config = dict(
    n_layer=10,
    d_model=128,
    n_experts=8,
    experts_per_token=1,
    d_expert=240,
    d_shared_expert=256,
    activation='squared_relu',
    moe_layers=[1, 2, 3, 4, 5, 6, 7, 8, 9],
    router_score='sigmoid',
    normalize_top_k=False,
    routed_scale=1.0,
    balance_loss=0.0165,
    balance_bias=False,
    init_std_router=0.0265,
    lr_router=0.000995,
    vocab_size=3343,
    norm='rmsnorm',
    norm_eps=1e-06,
    tie_embeddings='early',
    optimizer='soap_variant',
    lr=0.0054,
    beta1=0.95,
    beta2=0.99,
    batch_tokens=[65536, 131072, 196608],
    seq_len=512,
    train_tokens=826400000,
    steps=6423,
    dataset='wikipedia_en',
)
Below are experts of layer 6 (counted from 0) of a mixture-of-experts language model. Rows are named router (the router's row for the expert), up (a neuron's input weights, with its number), down (a neuron's output weights, with its number) and show model dimensions 64-127. Each number is 128 + 32 x the weight over its row's rms, rounded and kept within 0 to 255.
After each expert's rows: "comes before" lists some tokens at least twice as common just after its tokens as in all text. This comes from a sample of Wikipedia text that the model never trained on. Tokens count by the router's weight.

# expert 1
router [154 134 117 153 108  97 114 142 140 151 116 149 179 124 121 113  68  94 110  86 102 158 150 132 139 127  98 153 184 193 136 129 123 184 128 102 153  84 118  97 156  44  87 185 137 142 178 158  83 149 152 158 173  54 105 115 120 117 118 102 146 109 208 107]
up0 [ 99 149 212 150  92 113 146 147  83 125 135 110 149 148 156  90 164  95 105 107 112 125  67  91  85 122  55 121 123  89  81  77 126 153 141 109  83 139 145 111 113  65 142 135 107 200 127 103 193 104 164  92 181 123 119 143 152 160 148 102 112  86 111  82]
down0 [143 118 109 174 133 105 148 127 119  87 109 151 201 170  94 106 112 137  77 139 122 115 115 183  82 100  99 119 152 119 176 135 193 100 168 135 119  90 181 148  79 100 143  61 181 148 144 139  76 126 163 100 155  89 137 100 132 129 185  96 173 113 193 164]
up1 [100 130 133 109  81 118 114 143 132 148 118 170 131  85  61  58 110  92  68 187 121 142  74  66 147  90 174 136 186 125 133 110 121 128 143  83 155 144 133 177 114 116 144 139 110 143 169 174 185 182 123 131 125 113 138 156 109 122 104  86 133 192 101  75]
down1 [141 140  71 107  65 128 168 128  99 125 161 110 177 148 135 136 191 170 138 119 166 104 104  79 157 141 204 152 131  78 128 174 190 213 139 127 114 102 120 147 158 172 170 110 121 135 153 135 132 166 167 161 102 159 170  99 151 137 150 169 156 124  62 134]
up2 [205 124 144 163 187 160 125 117 114 136  78 178 162 165 103 113  91 146  45 148  95 121 172  66 194 139 133 113 112 129 134 170 150 128 146  70 119 181 127  88 140 103  82  96 141 130 130 176 127 136 135 202 107 208 122 132 124 115 134 151 114 134 151  59]
down2 [ 88 119 131 148 110 112 175 139 131 122  82 102 127  97 155 180 116 148 125 107 159 161 163  89 162 189 194 115 125 133 129 163 100  74 200 138 112  81 118 138 153  90  88 133 174  92 143 124 116 110 174 139  98  91 157  72  71 159 178 151 146 108 127 128]
up3 [106 111 131 224 186  62 149  31 122 129 139 162 143  87 102 164 145 103 117 120 163 149 102 198 101 128 108 141 129 157 180 163  94 166 140 175  88 128  70 170 143 124 124 100 104 160 117 139 105 112 107 123 107  99 117  93  79 128 141 124 165 106 175 140]
down3 [151 125  99  44 150 168 125 148  84 144 134 126 144 124 210 125  73 170  71 159 143 144 138  89 147 112 148 140 112  98  59 126 168 133 110  95 111 171 151 127 153 152  82 120 105 145 177 140 179 154 166 174 167 130 172 181 108  46 152  83 135 112  89 126]
up4 [175 140 188 119 147 114 178 126 173  85 102 110  84 101 102  81  75 110 161 123 159 131 164  98 112 108 138  92 105 195 149 190 140  91 156 141 102 149  96 194  96  86 114 139 140 147 119  75  95 141  85  89  60 172 101 135 146 109 160 139 130 109 109 150]
down4 [109 162 125 163 119 101 139 177 128 175  93 131  96 126 145 140 143 134 105 103  85 164 139 119 202 167 139 156 122  67 159 138 133 143 128  95 145 139 114 128 115 167  90 113 149  95 122 105  74 155 194 116 150 102 149 104 121 152  99 187 140 182 123 115]
up5 [151 156 149 127 129 198 158  79 105 146  92  99 175 170 121  63 107 150  90 146 155 168 151 128 148 165 136 153 131 185 110 183 123  95  92 138 126 122 148 144 151  85  73 117 143 162 133 143 168 134  82 178 194 123 147  97 155 128 125 136 173 128 176 116]
down5 [117  50 120 201  89 117 113 141 112 123 145 153 151 144 101 149 165 139 114 137 157 137 130 173  65  75 134 102 117 133  97 146 177 115 177 147 161 183 110 147 114  94 158 163 110 116 154 142  86  87 172 114 107 179 116 127 100 134 175  78  58 108 120 112]
up6 [163 118 145 136 141 178  89  92 125 156 158 131 117 153  72  92 113 116 125 153  77 143 152 124 102 170 146 118 156  56  72  93 122 149 123 150 118 113  97 141 180 207  93 153 134 204 104 121 173 108 173  58 165 137 135 115 100 135 138 117 159 109 143 118]
down6 [110 141 183 116  88  78 119 131 120 162  98 108 105 137  93 142 144 112 133 190 175  55 161 110  99 111 169 135  77 166 105 140 150  77 102 165 135 134  90 131  89  98 130 143 192 109  76  82  87 160 104 107 102 105 148 142  92 116  92 134  98 124 197 157]
up7 [ 68 109 133 123  88 115 120 129 158 176 174 146 136 132 159 112  50 173 119  98 112 149 141 129 150  84 119 156 109 150 115 146  85 123 138 152 150  70 161 189 117 192 117 125 145 137 159 151 164 111 104 204 146 146 119 157 180  98 132 115 141 111 181 116]
down7 [137 135 189 151 106 103  93 160 102 155 158 123 185 152 173 118 136 132  94 141 154  83 109 179 109  96 181 131 108 117 151 146 113 104  76 196 143 113 114 172 172 103 143 127  72 144 109  84 188 144  92 179  92 135 153  69 141 143 159  77 118 170 102 168]
up8 [136 154 151 105 130 161 201 136 150 187 140 163 121  96  92 113 119 118 100 120  43 131 198 131 151 175 146 111 127 151  68 140 151 134 101 180 118  89 101 139  64  96 151 201 109 113 194  61  90 174 139 150 134  39  97  81 114 105 148 109 197 110 143 182]
down8 [150 129 143 140 106 123 131  44 135 158 144  80 131 113 183 154 107 123 112 138 104 104 116 120 147 173 156 148 171 101 177 132 165  92 194 141 135 197 174  71 158 119  92 131 122  71 144 137 167 127 155 114 104 121  88  78  92 161 161 140 129 105 124 120]
up9 [218 125 110 169  80 129 109 106  79 107 145 162 128 104  57 159 139 174 103 105 148  92  83  91  95 137 112 146 118 119 137 128 125 119 109 100 174 128  85 146 158 127 109 135 114 146 130 138 141 116 131 177 160 151 170 102 119 124 156 133 196 224 129 116]
down9 [188 125  69  88  71 131  97 125 116 125 150 128 136 142 110 144 123 120  54 158 148 136 127  97  92 150 153 141  95 153 123 104  96 103  95 118 127  91 184  92 125 151 108 135 100 133 130  98 138  96 124 101 131 122 169 177 132 187 163 115  98 153 111 145]
comes before: "0", " |", "8", "5", "7", "9"

# expert 0
router [134 110  89 102 136 136 122 105  37 108 146 137 141 129 108 126 141 104  85 113 115 148 114 152  81 132  26 118 103 114 135 122 120  86 124 125  61  55 140 199 113 140 132 162 107 131 140 163 102 162 138 131  82 143 145 144 124 116 161  82 166  75  94 114]
up0 [129  76  81 120 104 148 115 141 147 113 154 139 110 203  69 121 109 110 113 131  88 119 128 103  65 137 103 187  85 232 188 142 132 146 123  90  86 159 104 126 124 120 151 116 154 139 137 171  93  83 125  78  75 107  35 134 191 144  69  67 141  77 125 162]
down0 [148 105 118  93  90 102 154 194 106 116  86  91  94  26 123  56 129 166 119 116  90  93 156  70 144 148 160  87 186 151 127 163 205 113 151 176 141 142  59 149 110 150 180 158 100 163 157  76 119 106 148 133 130 150 153  94 151  97 155 181  65 164 132 132]
up1 [134 178 123 158 145 126  89 124 119 183  87 181 112 109 140 112 173 140 109 120 184 124 158  96 101 141  51 125  99 118 147 168 183 136 119 109  74 115 150 130 135 147  65 254 119 160 104 108 134 155 117 136 110 133  93 127  75 119 106  87 162 150 178 119]
down1 [113 180 124 104  90 147 143  98 112 157 151 142 125 138 165 130 143 156 123 109  44 154 124 131 120  97 159 118  56 155 143 103 137 148 149  77 123 122 194  57 157 167 175  95 144 175 125  80 146 104 156  98 104 151 140 139 133 101 120 130 110 120 111 121]
up2 [ 86  42 154  52  87 193 104 162 151 146 183 165 103 187  92 148 126 121 120 141  52 153 128 115 105 151  51 148 164 156 147 125 105  97 147 101 166 156 151 155 107 157  83 151  75  92 154 127 116 147 135 121 107 103 148 153 109 112 139 167 158  87 128  59]
down2 [115 110 172 121 158 124 196 141 109 150 149 134 134  90 160 110 174 104  97 165 156 165 156 129 154  80  91 193 118  98 154 134 174 108  83 167 160 135 140 186 150 117 134 145 117  72 139  85  90 155 156 155 103 147  88 158 114 130 158 137 136 105  75 112]
up3 [142 101 107 167 187 105 171  94 105 127 119 153 154 113 106 116 116 131  95 106 135  85 150 170 128 159  80 176 147 162  99 121 120  66 173 125  82 108 147 103 139 193  90 138 195 117 139 135 181 202 116 141 111 113 141 189  93 137 117 100 143 110 104 142]
down3 [153 157  95  93  79 122 123 154 127 139 148 111  67 103 130 156 131  89 143  72 182 158  94 161 151 130 127  95  63 113 162 100 131 122 144 154 117 122 132 121  91 191 134 141  79  71 155  96 104  48  87 100 138 138 126 113 157 136 121 143  85 144 101 147]
up4 [108  75 121  87  72 104 121 137  95  91 142 136 167 130  60  92  89 127 117  94 123 116  82 161 106 117 138  76 114  94 104 154 117 122 166 132 126 126 111 131 150  16 136 152 205 143 117 191  79 151 202 129 134 124 107  90 133 129 173 117  85  91 145 100]
down4 [133 153 101  75 173 178 159 111  71 180 131 109 142 156 164 152  97 152 105 153 121 170 144 180 154 133 163 149 149 107 196 120 148  56 176 144 154 145 148 152 168 105 121 123 117  81 125  82 125 151 156  97 100 128 153 124 104 151 100 165 152 110 146 130]
up5 [ 94 117 134 177 118 120 109 141 107 119 113 101 145 146  89 131 165 121 102 121 139 160 122 114 134 143  87 133 119 149 190 141 153 171 141 138 120 138 110 106  77 168 119 144 148 143 188 114  86 101 155 193 169  91 100 167 192 179 142 111 209  91 167 124]
down5 [149 145 149 166 153  80  99 159 203 124 111 130 130 167  78 143 212 143 130 132 116  92  66 129  95 173 133 133 107 112 171 106  97 128 116 159 125 158  85 107  61 166  60 121 183 122 134 149 123 151 162 140 168 122 137 144 114  91 207 158 197 111 157 137]
up6 [152 105 157 147 124 140 160  48  79  70 121 204 135 165 146 123 106 107  71 122 142  86 143 128 131 120  53 132 191 150 114 119 109 114 133 157  95 177 134 124 163  76 144 136 157 182 164 153 127 102  94 142 133 136 143 112 117 155 128 136 160 182 119 129]
down6 [ 83 103  93 157  86 138 147 182  91 115  90 119 141 157 178 128 100  89 213 155  86 101 108 202 122 122 146 136  83 150 171 149 113 107 144 113 129 132 176 141 160 105 113 126 194 114 122 112 132 141 122 180 160 181  76 119 137 136 193  49 165  84  93 156]
up7 [113  97  99 204 126 119  97 124 122 134 128 110 183 171  57 135 143 113 147 189 143 161 118 147 130 140 112 117 167 178 116 142 118 138 132  83 109 100 159 116  83 149 126 157 145 152  97 141  76 136 138 116  82 118 123 164 184  71 119 144 116 163 140 133]
down7 [ 82 140 138 130 103 103 127 108 107 149 172  89 102 178  96 122  92 120 130 126 146 104 103 188 150 138 129 193 231 105 139 124 154 112 146  82 111 130 133 104 177 133 129  70 185 120 127 135 128  97  97 159 110 119 124 147 122 135 114  39 141 134 134  49]
up8 [ 95 128 164 106  99 118 136 104  93 101  94 134 121 130 104  54  94 117 157  97 156  67 141 184 160 152 123 132  63 132 110 124 148 109 109 146 125 174  66  74 107 141 140 190 112  82 176 134 125 153 141 135 128 132  96 134  70 113 162  94 104 143 120 110]
down8 [142 144 136  50 104 122 176 108  86 110 173 132 179 182 206 162 153 150 127 131 149  78  89 120 190  67 101 156 102  79 156 123 158 135 156 160 144 115 128 121 119 146 125 134 136 150 125 103 122 177 137 137 154 170  77 141 138 106 161 105 114 101  98 100]
up9 [111 114 172 104 184 150  95 154 106 148 159 191 161 165  95 137 101  97  81 150 101 152 124 149 123 157  53  88 114 129 168 130 103 129 111  68 143 116 150 103 121 111 149 122 123 117 115 126  56 138 168  89 136 120 158 176 161  66 103 112 114 158  89 111]
down9 [137 166 138 179 143  85 144 115 102 124  89 179 122  82 136 117 163 134 174 107 112 198 148  57  68 120  83  83 109 120 119  95  93 123 108 113 105 151 127 144 136 164 118  54 177 117 107 126 122 121 144 131 119  98 112  36 128 135 171 162  86 116 129 124]
comes before: "|", "-", "==", " of", "The", "==="

# expert 2
router [138 111 182  80 127 100 199 126  72  70 118 134  89 159 107 135 108  83  66 128  55 143  97 122 175 144 130 146 136 151  63 139 153 140 132 113  94 108 115 125 144 178 103  96 152 138 131 202 159 120  71  95 137 137 156 122 145 106 121  91 123 190  94 148]
up0 [105  63 100 142 122 119 148 153  70  87  80  81 136 150  93  69 178 173 147 149  66 139 117  78 135  87  98 158 151  93 142  80 150 131 132 111  91 111 133 137 129  84  97  92 132 114 159 223 141 151 133 103 147 140 136 101 140  95 173 126 115 126 213  73]
down0 [123 185 164 163 132 124 103 111 149 101  88 117 136 155 157 144 141  57 117 136 138 148 125  76 140 116 153 138  94 105 116  86 161 119 113 146 143  66 145 144 151 160 101 128  55 158 115 154 118  80 145 169 146  93 103 121 179 189 152 158 128 105 156 173]
up1 [228  81 133 173  94 159 159 147 107 127 164 118 120 163  91 129 150  59 118 136 164 134 173 110 102 119  80  85 132  86 113 127 153  92 173 156 146  83 153 103 117 116 126 131 161 160  97 180 112 109 179 105 122 104 133 121 161 110 122  56 137 110  67 145]
down1 [138 119  97 109 179  86 159 153  93 146 153 142 118 100 152 156  85 121 157  70 166 120 163  86 105  56 142 125 165 154 129 152 126 155 191 128 100 146 119 123 143 130 137 179 131 129  88 139 106 144 116 146 189 157 105 130 130 180 150 114 170  87 108 196]
up2 [147  89 163 158 175 103  88 109 140 173 100 128 102  71  73 171  79 156 110 105  98 143 169 124 135 137 117 128 143 164 115 124 147 181 132  91 166 167 148 143 112 153  31 139 171 154 123 155 134 148 148 129 147 163 166 127 119 222 108 119  81 148 113  73]
down2 [169 177 154 137 138  82 170 164 185 131 156 162 151 164 168 143 160 121 154  91 153 161 129 155 182 117  83 151 116 147 135 123  72 109 104 109 124  80  48 103 213 132 186  80  68 160 108 169 115 139 105 120 113 125  99 131  97 111 174 142 134 138  30 197]
up3 [101 147 134 125 116  84  84 104  33 122 130  84  93 106 146 139  70  87 106 104 139 157  87  74 108  80 129 141 140 138  98 178 137 120 183 116  93 141 157 182 100 159 119  71 126 139 121 187 156 129 148 109  57 136 130 112 158  88 127 108 134  83 127 134]
down3 [128 120 156  74  88 101 180 122 211 171 142 107 149 121 132 139 133 147 157 135 137 129 147  96 133 138 136 135  90 140 174 153 115  83  54 109 145  87  48 110 176 115 163 145  70 114 131 139 135 133 133 141 180 138  58 154  99  83  97 128 106 103 131 141]
up4 [176 158 152 141 104 123 107  49  75  71 190 182 126 125 112 117 100 180  81 141  95 134 148  65 131 131 104 150 128 171  88 137 164 186 132 148 127 111 140 144 152 132 123  79 157 107 170 145 110 122 139 114 128 122 148 120 149  73 154  93 151 166  89 136]
down4 [151 146  50 163 100 159 127 108  75 122 127 114 143 135 140 106 140 115 150 127 132 141 110 156  89 164 169 158 146 133 160 124 177  58 110 142 139  92 163 156 114 111 119  96 160 144  62  72 152 157 182  96 107 120  39  87 100 127 116  73 105  99 112 119]
up5 [ 94 109 132  97 164 110 125 151 106 124 157 112 103 163 158 164 116  78  84 105 123 135 154 140  98 131 120 153 182 143 183 207 148 170 197 135  68 185 121 115 142  88 148  87 116 150 133 157 125 100 119 177 116 153 120 139 170 155 160 129 169 166 139 156]
down5 [125 157 146 132 111 144 150 142 163 156 104  92 126 130 121 132 100 155 141  55 180 112  91  94  95 171 127 122  92  92 117  93 120 105  83 118 203  95 102 149  94 133  93 172 111 165  93 137 109 105 149 142 152 166  51 160 127 135 130 105 109 143 121  42]
up6 [177 112 148  75 144 137  59 117 103 111 116 198 122 105  80 100 123 183 102 145 128 145  80 112 170 143 124 132 118 123 134  67 117 127 165 125 123 101 116 160 162 125 120 128 125 112 153 174 121 129 114 137 130  93 120 192 140  99 195 130 113 114 132 106]
down6 [111 138 168  75 112 133  69 132 110  99  85 125 137 163 200 166 180  98  86 113  94 119 203 147  95 138 116 115 128 115 136 110 180 133 168 161 142 131 103 149 133 111 157 105 102 121 133 147 124 140 138 195 153  96  69 163 143 133 174 129 158  75 146 152]
up7 [150 118 114 139 157 183 169 137  94 143 124 149 131 110 114 103 151 123  91  98 162 142  99  80 139 127  90 146 141 174 155 152  92  75  74 175 130  89  84 127 117 197 120 101 123  87 170 180  93 206 141  87  90 153 203 157  94 161 119 117 118  94 138 134]
down7 [138 109  85 164 118 137 141 159 123 103 141 151 119 124 139 161 181  92 114 122 131 148 150 190  82 118 174 148 143 128 221 167 148 157 138 129 101 105  78 117 116 158 127 158 171 151  76 104 122 100 129 124  91 173 168 100 110 203 113 143  61 113  52 136]
up8 [138  83 136 119 148  83 179 125 113 111 142  97  90  89 147 155 129 136 122  98 135 116 155 147 144 151  83 163 132 152  66 141  69 136 103 146 135 129 166 144 146  80 176 171 132 155 106 147 190 174 162 150 117 173 127 145 174 128 122 129  83 109  97  61]
down8 [146 121 141  77 168 134 131 119 132 115 191 144 131 123  70 129 116 111  58  95 156 119  98 155 156  92  98 168 166 109 178 169 165 154 182 131 118  73 116  99 110  68 113 131 153  64 111 118 120 112 100 144 104 183 162  87 121 110 125 217 120 120 137 111]
up9 [127 137  76 102 134 100 187  98 137 139 114 166 127 107 141 138  84 121  91 115 170  93 114 176 192  98  71  94 118 111 103 108 164 138 142 148 157 143 130  72  73 118 153 152  82 135 158 154 183 129  83 109  94 134 168 132  88 181  95 105 167 166 137 134]
down9 [177 133 115 147 145 134 187 184 152 172 122  96 152  94 170 195  97 138 136 138 191 150 111 125 121  81 155  79 147 122 158 111 123 105  94 102 128  99 116  87 121 132 172 128  87 150 133 119 156 155 110 119  68 164 174 107 102 113  86 133 143 157  83 149]
comes before: " ", ":", " The", " \"", " S", " N"

# expert 4
router [ 95 140 107 146 125 123 183 133 112 132 158 102 186 180 120 143  72 177 119 140 139 201  82  94 167 142  98 125 168 109  24 142  76 141 120 121 133 157 117 135 161 129 148 142 139 106 145 132 144 140 143 116 128  89 119 115 141 127 130 126 134 173 121 149]
up0 [ 75 145 111 137 125 161 125 138 144 105 146 138 181 173 115 118 150 110 108  71 107 146 127  98 157  69  71 114  55  79 141 141 127 207 114 144 137 106 154 136 103  85 126 101 138 114 104 179  89 105 106  98 135  95 146 143 110 133 158 155 139 182  79 127]
down0 [168  95 128 118 129 147 152 117 158  98 116 119 113 104  95 122 145 122 135 159 102 160 126 145 160 113  79 122 163 135 106 128 143 206 153 158 108 135 156 126 188 108 138  96 101 116 223 130 160 123  63 198 113 134 125 137 182 136 138 138 124 109 146 147]
up1 [ 68  92 100  83 208 135 114 169 123 115 139 104 128 146 136 128 122 127 149 106  88 137 164 117 175 154 155 115 205 179 113 152 119 109  97 126 137 132  77 166 193  82 107  98 148 135 143 102 120 102  69  94 146 100  92 162 116 117  93 144 137 116  95 146]
down1 [113 128 154 105 106 110 139 161 120 123 109 156  97 106 123 137  46 188 105 115 131 136 112 136 146 167 184 160 197 122  26 146 116  90 136 144 119 148 133 134 124 187 159 187 144  98 154  92 127 154 131  91 111 130 153 107 193 168 134 137 111 130 103 120]
up2 [118  61 126 122 129  71 107 164 138 152 156 148 108 142 112 201 130 115 114 174 128 137  84 131 166 154 123 142 146 118 140  70 116 145  99 136  77 100 131  96  75 142  11 170 204 191 106 169 122 149 140 102 205  94  60 146 108 128 145  95 178  69 126 102]
down2 [128  98 222 108 122 118 117 177  97 220 141 113 148  90 161 145 113 157  53 159 192 140 168 113 187 125 134 129 125 114  64 117  66 110 113 138 117 105 157 104 131 156 117 126 113 101 128 161  79 119 148 189 106 140  74 114 107  99 149  80 164 129 128 166]
up3 [161  88 115 142 138 143 169  74 127 126  74 105 134 184 155  85 154 136 156 106  76 108 121  96 150 122 109 173  95 112  63 119 100 104 143 122  81  95 118 165 158 169  91 131 122 110 134 129 112 162 169 231 156 137 149 140 158 146 119  93 126 153 189  84]
down3 [102 119 108 138  89 158 121 180 125  99 177 137 168 175 100  99 150 146 175  98 108 135 160  70 128 178 142 149 149 151  66 147 138 158 137 116 163 137  82 156 120 124 121 146  55  69 181  66 127 110 116 138  95 160 137 145  91 147 140 135 140 136 119 142]
up4 [105 105 162 132  87 105  70  79 160 106  91 154 148 156 127 141 139 103 154 120  94 103 133  91 143 141 115 102 116  90 188 109  86  71 151 106 103 125 125 215 177 178 154 177 157 175 121 143 118 130  81 141 125 126 186 116 104 114 110 115  83 110 201  89]
down4 [ 82 132 109 136  87 112 103  91 146 125  94 136 140  66 156 156 130 162 149 153 101 131 112  98 123 107 171  91 125 191 124 117  94  78 112  96 135 139 126 177 158 132 186 108 174 142  94 139 116 108 115 115 174 164 150 121 142 205 131  88  66 174  93 157]
up5 [ 75 188 147 132 134  92 142 164 141 128 215 161 134 167 186  80 139  83  62 141 172 107  75 161 123 124 138 122 149 129 169 154 100  88  80 110 132 146 166 103  88 171 179  58  99 133 166 178 162 127 103 181  66  92 139 171 124 145 128 117  98 139  83  76]
down5 [150 105 177 108 145 134 134 163 106  82 156 117 122 119  96 107 125 127  88  70 137 136 103 226 129 134 133 140 134 145 104 140  82 121 101 122 168 135 140 103 110  92 164 137  79 153 135  68 195 187 102 138 119 146  95 120 132 150 112 113 164 164 202 140]
up6 [161 161 135 186 156 176 105 132  98  32 101 110 154 183 127 138 142 109 123 101  98 151 195 174 134  75 104  94 131 131 109  93 150 164 150 127 166 125 205  94 121 119 172 144  99  97 192 104 102 121  82  92 151 127 113 113 144 141 164 118 166  80  88 131]
down6 [179 103 138 118 110 117 141  79 130 140 121 115 148 175  93  74 127 121 137 129 112 104 133 153 194 120 144 134 157 112  69  88 109  60  80 143 107 104 124 131 151 116 164 117 114 114  87 159  72 159 125  79 137 128 133 120 150 135 120 119  90  78 116  67]
up7 [146  89 131 181 210 124 164 125 101 153 155  94 110 198 129 117 121 134  90 111  77 118 127 150 119 173 106 183 138 156 103 130  77 142 139 166 115 171 108 157 114 107  80 147 115  76  99 128 169 155  94 119 105 127 124 172 198  63 119 108 134  91  85 166]
down7 [116 128 114 173 113 181 139  57 176 159  95 115 141 100 159 154  90  65 156 149 141 110 195  99 168 160 182  95 163  55 152  80 127 114 111  87 137 137 101 168 161 156 132 101 149 133 155 107  82 151 116 130 154 118 113 126 112 115 117 120 102  89 131 108]
up8 [ 74 130 174 164  98 126 113 141 179 142 115 132 176 113 116 103 120 126 129 163 136 116 134 135 145  78 108 119 127 145  82 144 115 124  89 119 115  79 143  36 156 122 143 109 111 130 117 141 172  57 149 117 134  82 171 128 145  83 126  92  99 129 136  93]
down8 [132  32  76 155 110 111  79  88  83 134 129 134  64 155  76 169 126 102 108 113 153 176 120  98 131 232  97 104  51 101 174 160 127 174 100 114 120 102 129 147 120  97 139 136 109 115 115 141 107 153 119 109 136 146 149 107 105 183 120  61 116 113 122 151]
up9 [155 102 118  91 172  63 108 154 117 111 114 137 144  81 137 190  95 130  88  52  66 130 115 111  92 116 133 107 168 117 117 173  89 154 148 155 148 173  88 173  97 140 144  96 137  98 176 134 152 107 120  98 164 213 109 122 140 158 147  89 143  43  82  92]
down9 [132 161 154 137 156 144  52 107 127 119 146 157 147  98  60  53 117  99  76 110 111 126 158 134  85 111 136 119 193 131 156 140  83 114 129 104 147 106 175 141 115 128 109 142 133 167  98 125  90  86 188 157  86 172 135 100 107 117 115 166  76 187 101 174]
comes before: " the", " a", " to", " his", " an", " that"

# expert 6
router [134 152 122 102 126 158  92  43 207 144 153 167 112 146  77  61 121 128 122  89 188 119 178 137 161 134 149 165 130 122 140 120  63 132 125  97 110 186  88 185 151 123 111 135 163  61 112 117 140 147  25 113 144 103 141 176 159 111  82  97 116 102 148 110]
up0 [ 47 102  98 125 169 150 122 103 117 145  72 166 121 115 114  71 110  87 120 113 178  59 144 133  89 151 157 145 102 156 170 143  66 159 145 108  75 122 103 164 143 159 129 186 190 134 132 123 119 138 102 117 117 156  93 182 128 108  76  73 169 183 149 156]
down0 [146  89 125 153  62 134 119 151 165 144 141 132 136  95 186 182 134  76 172 157 133 116 116  65 183 131 122  96  85 144 151 117  97 115 132 157 182 129  99 116 117 182  98 164  88 117 136 114 132 136 115 141 149 180  78 183 162 102 114 183 122  93 149 176]
up1 [108 132 151 101  95 162 194 127 157  99 116 127 119 180 118 160  88 171  64 129  57  99 111 136 139 132 101 131 101 100 130 183 138 101 165 133  88 129 161 153 122 126  87 104 110 124 186 103 120 175 155 130 138 157 148 145 139 144 159  92 113 132 147  75]
down1 [140 166 137 176 139 133 107  85 147  80 174 112  61 160 128 163 134  99  88 125 117 121  94 149  98  88 122  97 108 155 131 178 138 111 150 116 127 177 114 168  60 174  72 107 150 150 123 204 123 136  97 118 179  91 110 132 164 132 138 107 145 137 132 108]
up2 [159 175 132 147 139  70 151 118 110 108 156 169 135 127 112 141 194  99  90 109 142 116 163 108 144 142 171 154 111 141 122 122 114 147 171 109 173 212  92 104 163 103 104 176 188  90 137 119 223 154 115 137  89 124 156 191 141 115 130 107 108 111 145 110]
down2 [107 154  96 118 131 134 126 156 168 147 113 136 104 124 125  75  65  75 118 115 119  89 152 154 106  85 174 138 172 114 125 147 105 137 145 214 163 124  98 174 146 188 197 133  98 145 156 160 157 190 117  97 150  86  99 126 181 126 142 150 119 103 185 232]
up3 [175 162 161 109 134 114 125 116 149 101 125 180  98 182 146 146 110 214 113 144 193 123 110 147 152 147 141 138 118 150 161 117 120 113 185 148  61 124 108 186 141 155 161 184 142 128 160 107 105 156 157 112 100  92 169 109 113 132 111 120 113  97 172  69]
down3 [148 142  62 154 111 150 128 101 203 173 127 157  92  86 119 160  92 128 146  92 111 122 106  82 135 126 134 136 127 141  89 133 130 168 139 138 135 127 189 118  83 157 136 130 171 110 147  90  87 211 139 201 144  52 131 135 145 127 150 144 173 178 127 143]
up4 [172 130 101 101 116 136  99  93 106 110 169 102 155 117 180 101  88 168 126 121 122 175  86 193 105  95 106 145 135 161 187 137  85 147 149  98 121 185 114 154 141 159  81 110 137 140 155  72 133 104  95 150 146  92 201 170 142 147 138 121 125 147  30 111]
down4 [152 159 142 133 154 156 106 146 114 104 140 111  72 118 131 106  80 172 112  93  77 119 154 197 170 167 136  65 153 148 147 143 169 126 119 118 146 123 141 126 179 115 170  92 114 128  99 166 142 173 138 104  72 118  52 164  83 135 180 156 151 122 135 105]
up5 [153 153 121 173 114  68 158  81 151 107 129 140 128 106 144  62 139 141 128 129 115 134 189  98 112 122 135 132 114 183 109 174 134 195 144  92  80 129 140 111 201 127  89 149 117 126 102 115 102 113  90 111 119  91 116 136 121 149 144 126 140  96 146  87]
down5 [112  94 130 114 205  87  44 186 124 110 115 164 128 137  93 139 160 132 135 126  88 127 105  92 103 107 165  84 117 135  85 118 125  84 104 180 126 125 140 152 107  91 138  69 125 120 117 156 119 192 216 108 119 140  91 155 132  97 121 130  93 172 130  91]
up6 [121 142 108  77 170 152  51 104 111  72 144 121  76 111 176 144  75  90 100 105 171 138  89 250 144 126 136 121 165 106 131 120 112 146 160 104 112 120 144 160 120 151  92 182  82 124  92  75 115 171 136 133 152 144  92 114 146 121 146 108 126  66 144 112]
down6 [118 132 112 175 132 187 150 118 121 172 203 109 121  93  92 139 143 141 116 101  87 156 114 173  85 188  76  89 209 225  90 125 137 161 147 122 124  63 114 167 155 114  92 170  85 157 118  96 120 192 165 123 116 123 125 141 119 128 118 133  75 139 151 132]
up7 [145 132 161 138  88 146 178 112 126  73 105 141 153 136 175  83 104 150  92  81 100 110 180 140 133 124 126 168 187 150  99 169  93  98 167 113 116 120 104 125 187 112  86 172 117  75 137 164 113 130  51  62 102 145  93 155 135 135 133 151 111 213 129 149]
down7 [126 104 101 131  52 124 148 118  93 193 144 153 131 114 146 102 149  92 136 144 108  87  70 140 163 172 129 160 131 134 130  96 121 147 150 149 122 137 126 140 134 137 107 154 135 196 120  87 141  87  61 176  70 129 136 130 230 159 121 187 125 135  84 121]
up8 [208 121 149  58 167 133 145 183 122 144 143 157 132 127 120 166 137 198 130 137 136 125  76  79 135 140 129 212  54 142 147 135 114 178  71  82 134 149 147 141 148 136 123 198 132 144 100  99 145 124 124 112 145  68 142 138 140 106 117 109  75 154 154 123]
down8 [152 129 131 133 173 138 152 163 121 111 129  84 199  72 134  96 138 185 114 104 131 114 112 159 131 123 134 122 131 156 135  94 156 112  87  94 140 114 145 141 129 149 142 108 143 222 124  82 134 143 112 195 100 165 132 135 131 106 100 116 171 144 119  35]
up9 [149  99 125 170  66 152 105 129 107 168 148 122 152 199 142 141 174 168 120 155  87 141 121 134 138 134 126 101 110 217 111 134  90 123 147 151 100 140 145 208  69 117 159  90  95  89 127  81 141 144 102 104 153 142 178 100 134 172 135 104 105  97  64 119]
down9 [123  80 133  90 158 113 162 129  96 161 183 106 121 150 152 124 172 129 157 226 100 114 166 118  92 156 144  74 106 146 145 107  99  99 141 125 124 123  91 128  92 108 163 174 134 107 110 126 117 124 169  94  77 123  86 111 111  87 103  70 120 116  45 128]
comes before: "1", "2", "9", "0", "or", "ion"